Below are experts of layer 6 (counted from 0) of a mixture-of-experts language model. Rows are named router (the router's row for the expert), up (a neuron's input weights, with its number), down (a neuron's output weights, with its number) and show model dimensions 0-159. Each number is 500 + 25 x the weight over its row's rms, rounded and kept within 0 to 999. Numbers have three digits each.
After each expert's rows: "gets" lists some tokens that make up at least twice as much of what it gets as of all text; "raises" lists some tokens whose logits its average output raises strongly, later layers aside. This comes from a sample of Wikipedia text that the model never trained on. Tokens count by the router's weight.

# expert 38
router:453539507499480471513460507484524470530505547499463481533474504477476533503499510536515568548482514506490484522482524539535494523478498545525476433477530534471522493527513481511462509479512510534532519515521504544473476531511500500479493448463475528511510477528502476496511494494538548498523497469541523532500499468487497538523513496536530514497507484530488515477508488478479478484491513501514479539541477503496498503489461483495479528506521443502479515487491515485513444491471533
up0:511443475482500538519544504491501490486460485505491512506479508575494503494538534521498480500477514518495481509527468412512481490458478460493495506520546490480500477482470464524506513482467551468506484490485475479464510479527554487486517502489505479521519530479502549473521512508551497495511483544464525501481485500545520498501506468505462496510497521512491500501509493474511470525504467452512568480533516512490534454465516489487499508509463496473491484515495490453480473486519493
down0:539544470512483519512513488455524494517484493469497502491525496452476444553473489505537510528490457458508515486530496537487498485509489515470499495551504489501482556474498504471526492508516491475511495510550508508488491558490533476508497479497479516512501460496499503472504535507532514494498498502517506489476494446484478509481523472516511528522432394474480509484488498503535469526496531476469454472475470539487497541492494490497494506474491461510516519514471507530522528504509501
gets: "0", "5", "6", "8", "7", "4"
raises: ",", " ", " in", ".", " on", " to"

# expert 28
router:463508514494515465496521462471515473515520531530485499530465511497473473480501493493529545451547498485495522546533493503495526524525476510537502504501484503471486463518481472519499507482547530483518524527521520487511516483480547474480534513457470503484533529516494460524473490548524471507525560505542468475494507487505505495504497467516476519526458533459514483507508509530499505512506509498524528478482545504472516507465511478534491527493504503513487523459498494532449483455453570
up0:521545512536486475461525476525500528516498494462502497477495513488538563518453526462475555543493510507491475482518489480498502506518469542459483518504518531484512512512456493526484494500492482521489533441501508526561510530519468519481484485483502505573458509498495499522517515511493529457487508512504503493514543523492506430430499502512535471491506494525465496485449489482481493528462514464513512466455489512488496496529497496533495482478491485511474514523487531490507512521519511
down0:561489467461510489489467468537456515554467521519547509544498502572506484455458534453493494518484492537507473511537499494481516517482520526530518469493505513536509474513504511499507493498485512542498464485527557511495499506517502538513472513503493504494513517483497476539498512525501507511530501455473457488517487470491510494519476479500476468512482486489538510518506501483518488524492468458525496559478503461505485521532511450530524549513469496471455517466501509487468528497495531
gets: "\n", "er", "-", ")", "ter", "ist"
raises: "\n", " ", "-", "ent", " ("

# expert 9
router:502461468540525502454478486503533539528508506471542512475504437486510487522488520531508471503432473511485506458466537521497532489523474525444465506545494480486508495487506466483498459528529469536540532480470505510471483506533490504500516515507493499523493554537521493505516541493517508514472500510549506478475473537478474474497465471529506533497499502501490500507456513540476513482483508498474462501504502495453493509518491497498562476497492483493504474505472518500508543441525507
up0:553475484512497507535506479510464536484507491489507579483503547489497524559535464536513497495529561504496523521520492478506509496475532518528467522504486486498488489521506551457511513546507514432488501526500516532500495554464534514499483464490478486480516502514525507468524482509447488497500568523522523506500489466509524527467505529520465483511523501499480515462501512459493491503526491479503518499472553540512528482510534488503496535475503493513482495507471501484488475450497516
down0:534506478474547518455552475472483510540524488523475482506522533516517505498475496498487520500469458524507493484499543491504486481502513438473428521503465491551472530473486517545523558522510516483498498502492507506526487524471501493473513447511513491513492515552496476525502520530493506545526503483471482484474502516499467491523491455476522514532500466460472500509483450537512536493501488518496470488489518535503526519471488470474503516513465535485466492506476568504513493525528496
gets: "9", "8", "5", "6", "4", "7"
raises: "th", "9", "8", "7", "6", "0"

# expert 3
router:571486457540509478543493477477491485495506548495508499479461497501514451521487499477515509514529519461504480499509485473497504496519456502457488524459482499468512521492447503475470508476502524489538460520493510471455493455498490496517543494520516514529518475468501542478494490490521519572518472478475495512451454509532531496515499520513483520495480492513473462501442483452476511512474515509519517495534518529541452508515520505465515509490494493492541466479503522509533504473528516
up9:523517523457509505507496497429528478491502500531509511506519483495504467495497492493534503543487485504487474455492450478463502513475495536503435521462514517557474510484522513517533516510465550494466495510494500495487520451554496471494497475538468515486466528529497483500490478457521510530504537521462493495472490564493497525496542509488449503453500478497543545482498515514464463516489479457496474512470537492500509484523526517467536487514502488504501504490542456496501483488502509
down9:484541504496548493497540492495483496530463459490537494536525484502476484506518476517491491462480490495495462503493464479495447507550492492479489476492491519482455480485511513498477498478504492486459535526526481496499540513494530504491554505547523517499484524488518558538456520477507560511493513493531529464482479530545537524497553506551506529513530522495492516492494494488503507443489510460467489500494504544510533532521465482468495501488558501484523527524526502492503497480463534
gets: " ", "\n", " Born", " dis", " de", " Mar"
raises: "-", "=", " who"

# expert 32
router:524483535527510482476457546469524550506510481498474489464457481511472458493483531524527457481513486497483485492526518520499529505512503474457524486477499496519512501454522508513465544527556469504478502560508498484532517498493495540472521476510541488477544478516512493491479462505464473475483496437494493512511535520528490455473538494516490483473514534453493514474478508532510486487498526535520486483484510518508479484490533539501464501515476509484541484468513507468514479514562481
up0:505504499494443488521526482511502507493503471517501495528451503473512508574498529479479501483495522548500468514499525437516492485524449453485485432564508512516490497500484470486489471473506496491497498493505497527499523490513503458500521534517478529528508499468505531462528478519491518475456484507493508505497501488518498524479522506543494540557494490495504496480491454507509482499486543503525516482511500559475499476531501522576510499468560488536534493476475498479478518500499463
down0:462464469501505491524468530492538518477521545521493476477504487504447500529486514513506535526511518472498518460483503534485517521501532535484500523466508481481495488497490476538495457496478505502493484518527476474499507482491491448494516507501498511486477527520450485475475503488514505541513503416531484536511473470504506499512499497467470476457500497460535514457515549477510527455523521479514491503481491520466499511460498432498427492522488514445495460469511534508511512508484525
gets: " |", "==", "===", "====", " ===", " =="
raises: "\n", " Location", " Founded", " "

# expert 44
router:528463534482477467470527488461511451478485472564547505503514487498479519513501502532511504491524506478538551509507518486475515542482485478493514502509520453535502530457477489523463524495501538456449489529498479486520520526498553494491499470508458517498491499542504513499482540451510480501475472482526511457488487525489515512526477507487508493477480510499457478471472486491476536514460491512471537488517514537487556503512456506531505495477495519532508567493475479532484474479502485
up9:489496520549514495489514541471471478528527516471488526474537464556511510506498492489525539494508482498477494482516488496481549499557482475463508494529511494432534470542472501487470519522525500484474499504493512518487483530454525461494496488491524523483491518497501494502525530493498517506492494499441457492505492476515507490512540498505512497494508495475445487453515508537513466569489547510462526505427530492490448472516512469507505477494551500469497534483491520517486470508515484
down9:481490459463506503506488475485506529498538508525479498533533530536492493478490502499489483494547511496450558492470481520493464476507463501520479512518464485508473514491475486524489502499482508499529494505507516454477446429515502498509491500522514493527502467498517460480560463468443486520466485521537539508470493528523514475499509489485483478530513516470541528473525436530491505474534500493518518465480486499503452526515504474520463493449474518504474457474495507542498500493536501
gets: "\n", ".", "-", "|", ").", ".\""
raises: "\n", " ", "-", "\"", "===", "=="

# expert 26
router:496516510484451517506522496489488451489513503495520526500467500468498501459467467510507524511495528509499449520505535461508471546504549501502501497533467513518509477480475459484483515512514503458503526515538501521521531556493528510508491479503456534523533504502480559480476525505533518442546464546495552497544528498489492516498493537516517537502511453501473502473520489481501462494515465508463517493491502482509536472497493490512546485460493462510505482549489503501512550525541493
up0:508506471497472459545515456532514510524501484491459511527522491549506488480542533522521514455487494483519534534503493489485496512487496457475486520520509487481513438488486469516500487494448517495437508507508492514495482499523460440505534469502501490474568514454505515519520515474461481502458470505504493498467512530496509521537504471546474500477523538466514501489520484459504500463537520478489502506467491545470510516501507506538491533515507468476533535476519504471492513449479509
down0:486501497485506503477524519508516488495491540493508503511541509514432466509447505521490542531504551503562504519526529522497512519520541523477479456500491501486448514480553491497530485471513512507487488503452493527541481535492557544475481484513503499515501500489490477438473465484503507492493514496545481480475528477508481491501484469428537546493449498513476507469468487503479488484499472525523499485518501531465510485540507479502482510520534467480500485488531537511519511522494471
gets: ",", " that", " he", " which", " it", " He"
raises: " ", " a", "\"", "\n", " the", ","

# expert 33
router:517506514515526563468527510526502503475454521510495495496475477506503544464504493522477465472536531470516496501503459466457541532487548455459522522509452486487483522466493507469524507498494493521516514516492474455491463498535462512488485474511519508475482519459470507525500484531487488480505501480512505525517501505473443519502518515509512523536461500532546485528484532531471522518467532481504574473498492465509524497481491535494491497520523528482521511513538443489538517492478493
up0:491490516533475530516531465526516506481458490523548570475538471487521494527511493516507519474499484477508503508495491507528481528517528506498503496481507489497476448505505508509516491492508508491494491513483516507531532512483527502439461523467493591537541517485473422495487504486491516476481501503501544492493508508502513462519469539531538495462495511455447510506493481507499478511454485487443564503479516519539514516533497469480507506462499511515506490534483512483505469485478513
down0:507475474509440493480437525470496549483528485497481520509474489512494449523544493520481483494494519515515513491457499469510482490492514488527569520486488482509542501526489505480477497499508498521509485500517484515488513470507523534512497481520479461533480537485503494453455496470484473508501479524550489547515519493478527500494534494491533531493500484525505447517504464544459504518495508489549535525492502487504480506545497445511444484495525486520523485519501481495473527482446435
gets: "2", "'", " —", " with", "’", " It"
raises: "0", "nd", "ight", ":"

# expert 17
router:467466516522487528461493448511478486490537520523486479464540505535463522468478437526472471528449481451470482530504518493513458540514504506499533535512518478527505496475535482506490528524536473504481492475439467485474465486493503495468473522482536509525515511507486489496460505489504490534497493448486489518519505502524493514484485480482486478507496465500475538436513462493516519484499497531490487514479530536484478549475560488489469497491510537526474473495470493524501475489496525
up0:503486490527462549492515424506511480505482491552511536532502471506510508499506502491557520520521505448522513521519480495479495464479490532453499500475529509503484468512477526494463500485531517510446474489504515485472544512513547487485521508463491525517497512504514505497496566505517492505455458526517502490475511499536460506502508494519520498504531515512495509496532507458512483479505478510503569528496528513497521465471540521495502449490492507524537497520461524504488512525417525
down0:411497499495485492502512519517488538499506499476493497513509501563503470531461495488484515531505520547473489498474521500524490546483545462547512521472474524549513520511512498477490528486504466525510512499507479486488511501528507556522464507501533493521501490511472473477502492495473540488488524425526502503554515500523511491479553484518467534508473457519467493504494491521499503524516485504552506497498436531497506507510475498467469485496520521447492488493517460526465480516533479
gets: ".", " |", "==", ";", " /", " =="
raises: "\n", " ", " (", "-", " He", " In"

# expert 22
router:509489464490477490474536510500507504508490480522492531508450494516462516533493521487495481497484531506507523537486524487510508504498517505486497478481456512518506477508497518483546503490472541444480493495509459484478518501471539495526507500509470526546473549488494490508459479493491476465491477535463500496479502484474538501452482546476464508422485470485445452511486530487526463571514485517499489519490511487534520505515517498492556510460490485481522478531493516520495491568536492
up0:489508476482465501466420456492477503528492526548488493483527456479489510476496533498499524497497492530453514486520514561495514523501489482453437496509506527490492537482487488533484490514460535531542484519474479520497553511462482526507481535493515535522495491483509480493526453492508481499483474467484486483493518466488494499518509537498525465461498524493525460523514453553492502514548455513491528508503513508463512520486468480542517530482532514539516505478485531503524484509509505
down0:526501505511464506480510501535499561503529500521521508459510496478471501528450500511482494495470488496502465481479506558548463497518519502495524501479545500461521504480462484496551518490465443507518503498557497525471542479492509503503520552482492488494491504495509454461514551505512460514559500499512491504480470490459475522459534502469445485488474473500511515505511525545530510484485506513515465480498462515461492516536492515494510497464484540507536535500502464508532501506490540
gets: " was", " is", " be", " were", " are", " not"
raises: " ", " a", ".", " in"

# expert 14
router:525458497496476467472502502566522479482493511495481485478498542493454511482507452533475471530498524503531472516517518525475476517523491513479512523506495474498493516504516541461499490478480470497504495530488507501525502545499475472468562498478507540507470532460491529562497484481475506517478485555499451507498498500450497491515497520552475497499500493494480507515485513469501519500467532507495448495515497446471501523461517527466556513547526470491456518524468480509517498489524538
up0:520532452500524505527539511481505502516485474469535506524465455522488437466524502468500529490515505537504517514507459487505472463464493527519515461512492531490501513483482505580506497510475527494492515466495504515472502558493516496547466515455504579523474505508510492467483477550491502485505484499542485490471538561508509494497482490516499506523493525505508532463502498486502469506479517474470529486469529538487484462524513539484499483487525479469515472522483494497472473510502541
down0:488488499493475531500533468436467491527451483496497548479488538506458545464490528496507482486474477467478500544525506507541485534496571476526514509485500503448477500452490474510479476508510481489446508535486522488511466550489484496519512486523505540534509510509497492517523498447495489486494518495489542486508472478470483504466541486502513511500517399469480504487502468502479477496490469494528530502482506523507522491487500497484469515472523511545499513497483486505495506476506456
gets: " ", " (", "1", "2", "3", "0"
raises: "est", "dic", "vert"

# expert 25
router:480527498473503529490465493494533530506484502486456528573525512514488514518460511496497471541445494471486518518476502487507510517459503496509499472549512483511543535528513517519505505522481504515521498469483521526475508516502509523554560520518483475481451502503517514522477498448497532542475514535501455518499518545486464545488511479494493536465508466497533501503509506494508474517477472512486479483516448472474470539497516513505501571502496512519532535440506506513482501502498468
up0:512522531506480508482510466529488527465457487519542462470526468490498488494509501494537452495480476457534511464514503543522520513450528476468495509472503483462511479494501508479514461534518489487484472518534468479533527483552552508503487537504483480477507498471483482491502552517510490508499503487475487478463507485497502537493451489513485500511550468441512491476501488473501493507486467474484501462542501518534503526526511515477503475532489534543487537521506447503519538447506465
down0:503477534481470502534513474487509494471445509480507541495495528468477489502495472496534454517516494520502509491535490528493526510531519485523511506480475524484491529458516523512541543523496475459502499494507462559549480510500546550497468486510518538475516522539540512520528486484495518540507503485502467507527512508548560485505503466498485507471545433467513510507512511490513512495531506477492543512528515508511526495502505535528495487534477479539447495481500517507493554533523467
gets: "0", "3", "%", "8", "5", "4"
raises: "creasingly", "ies", " Fame"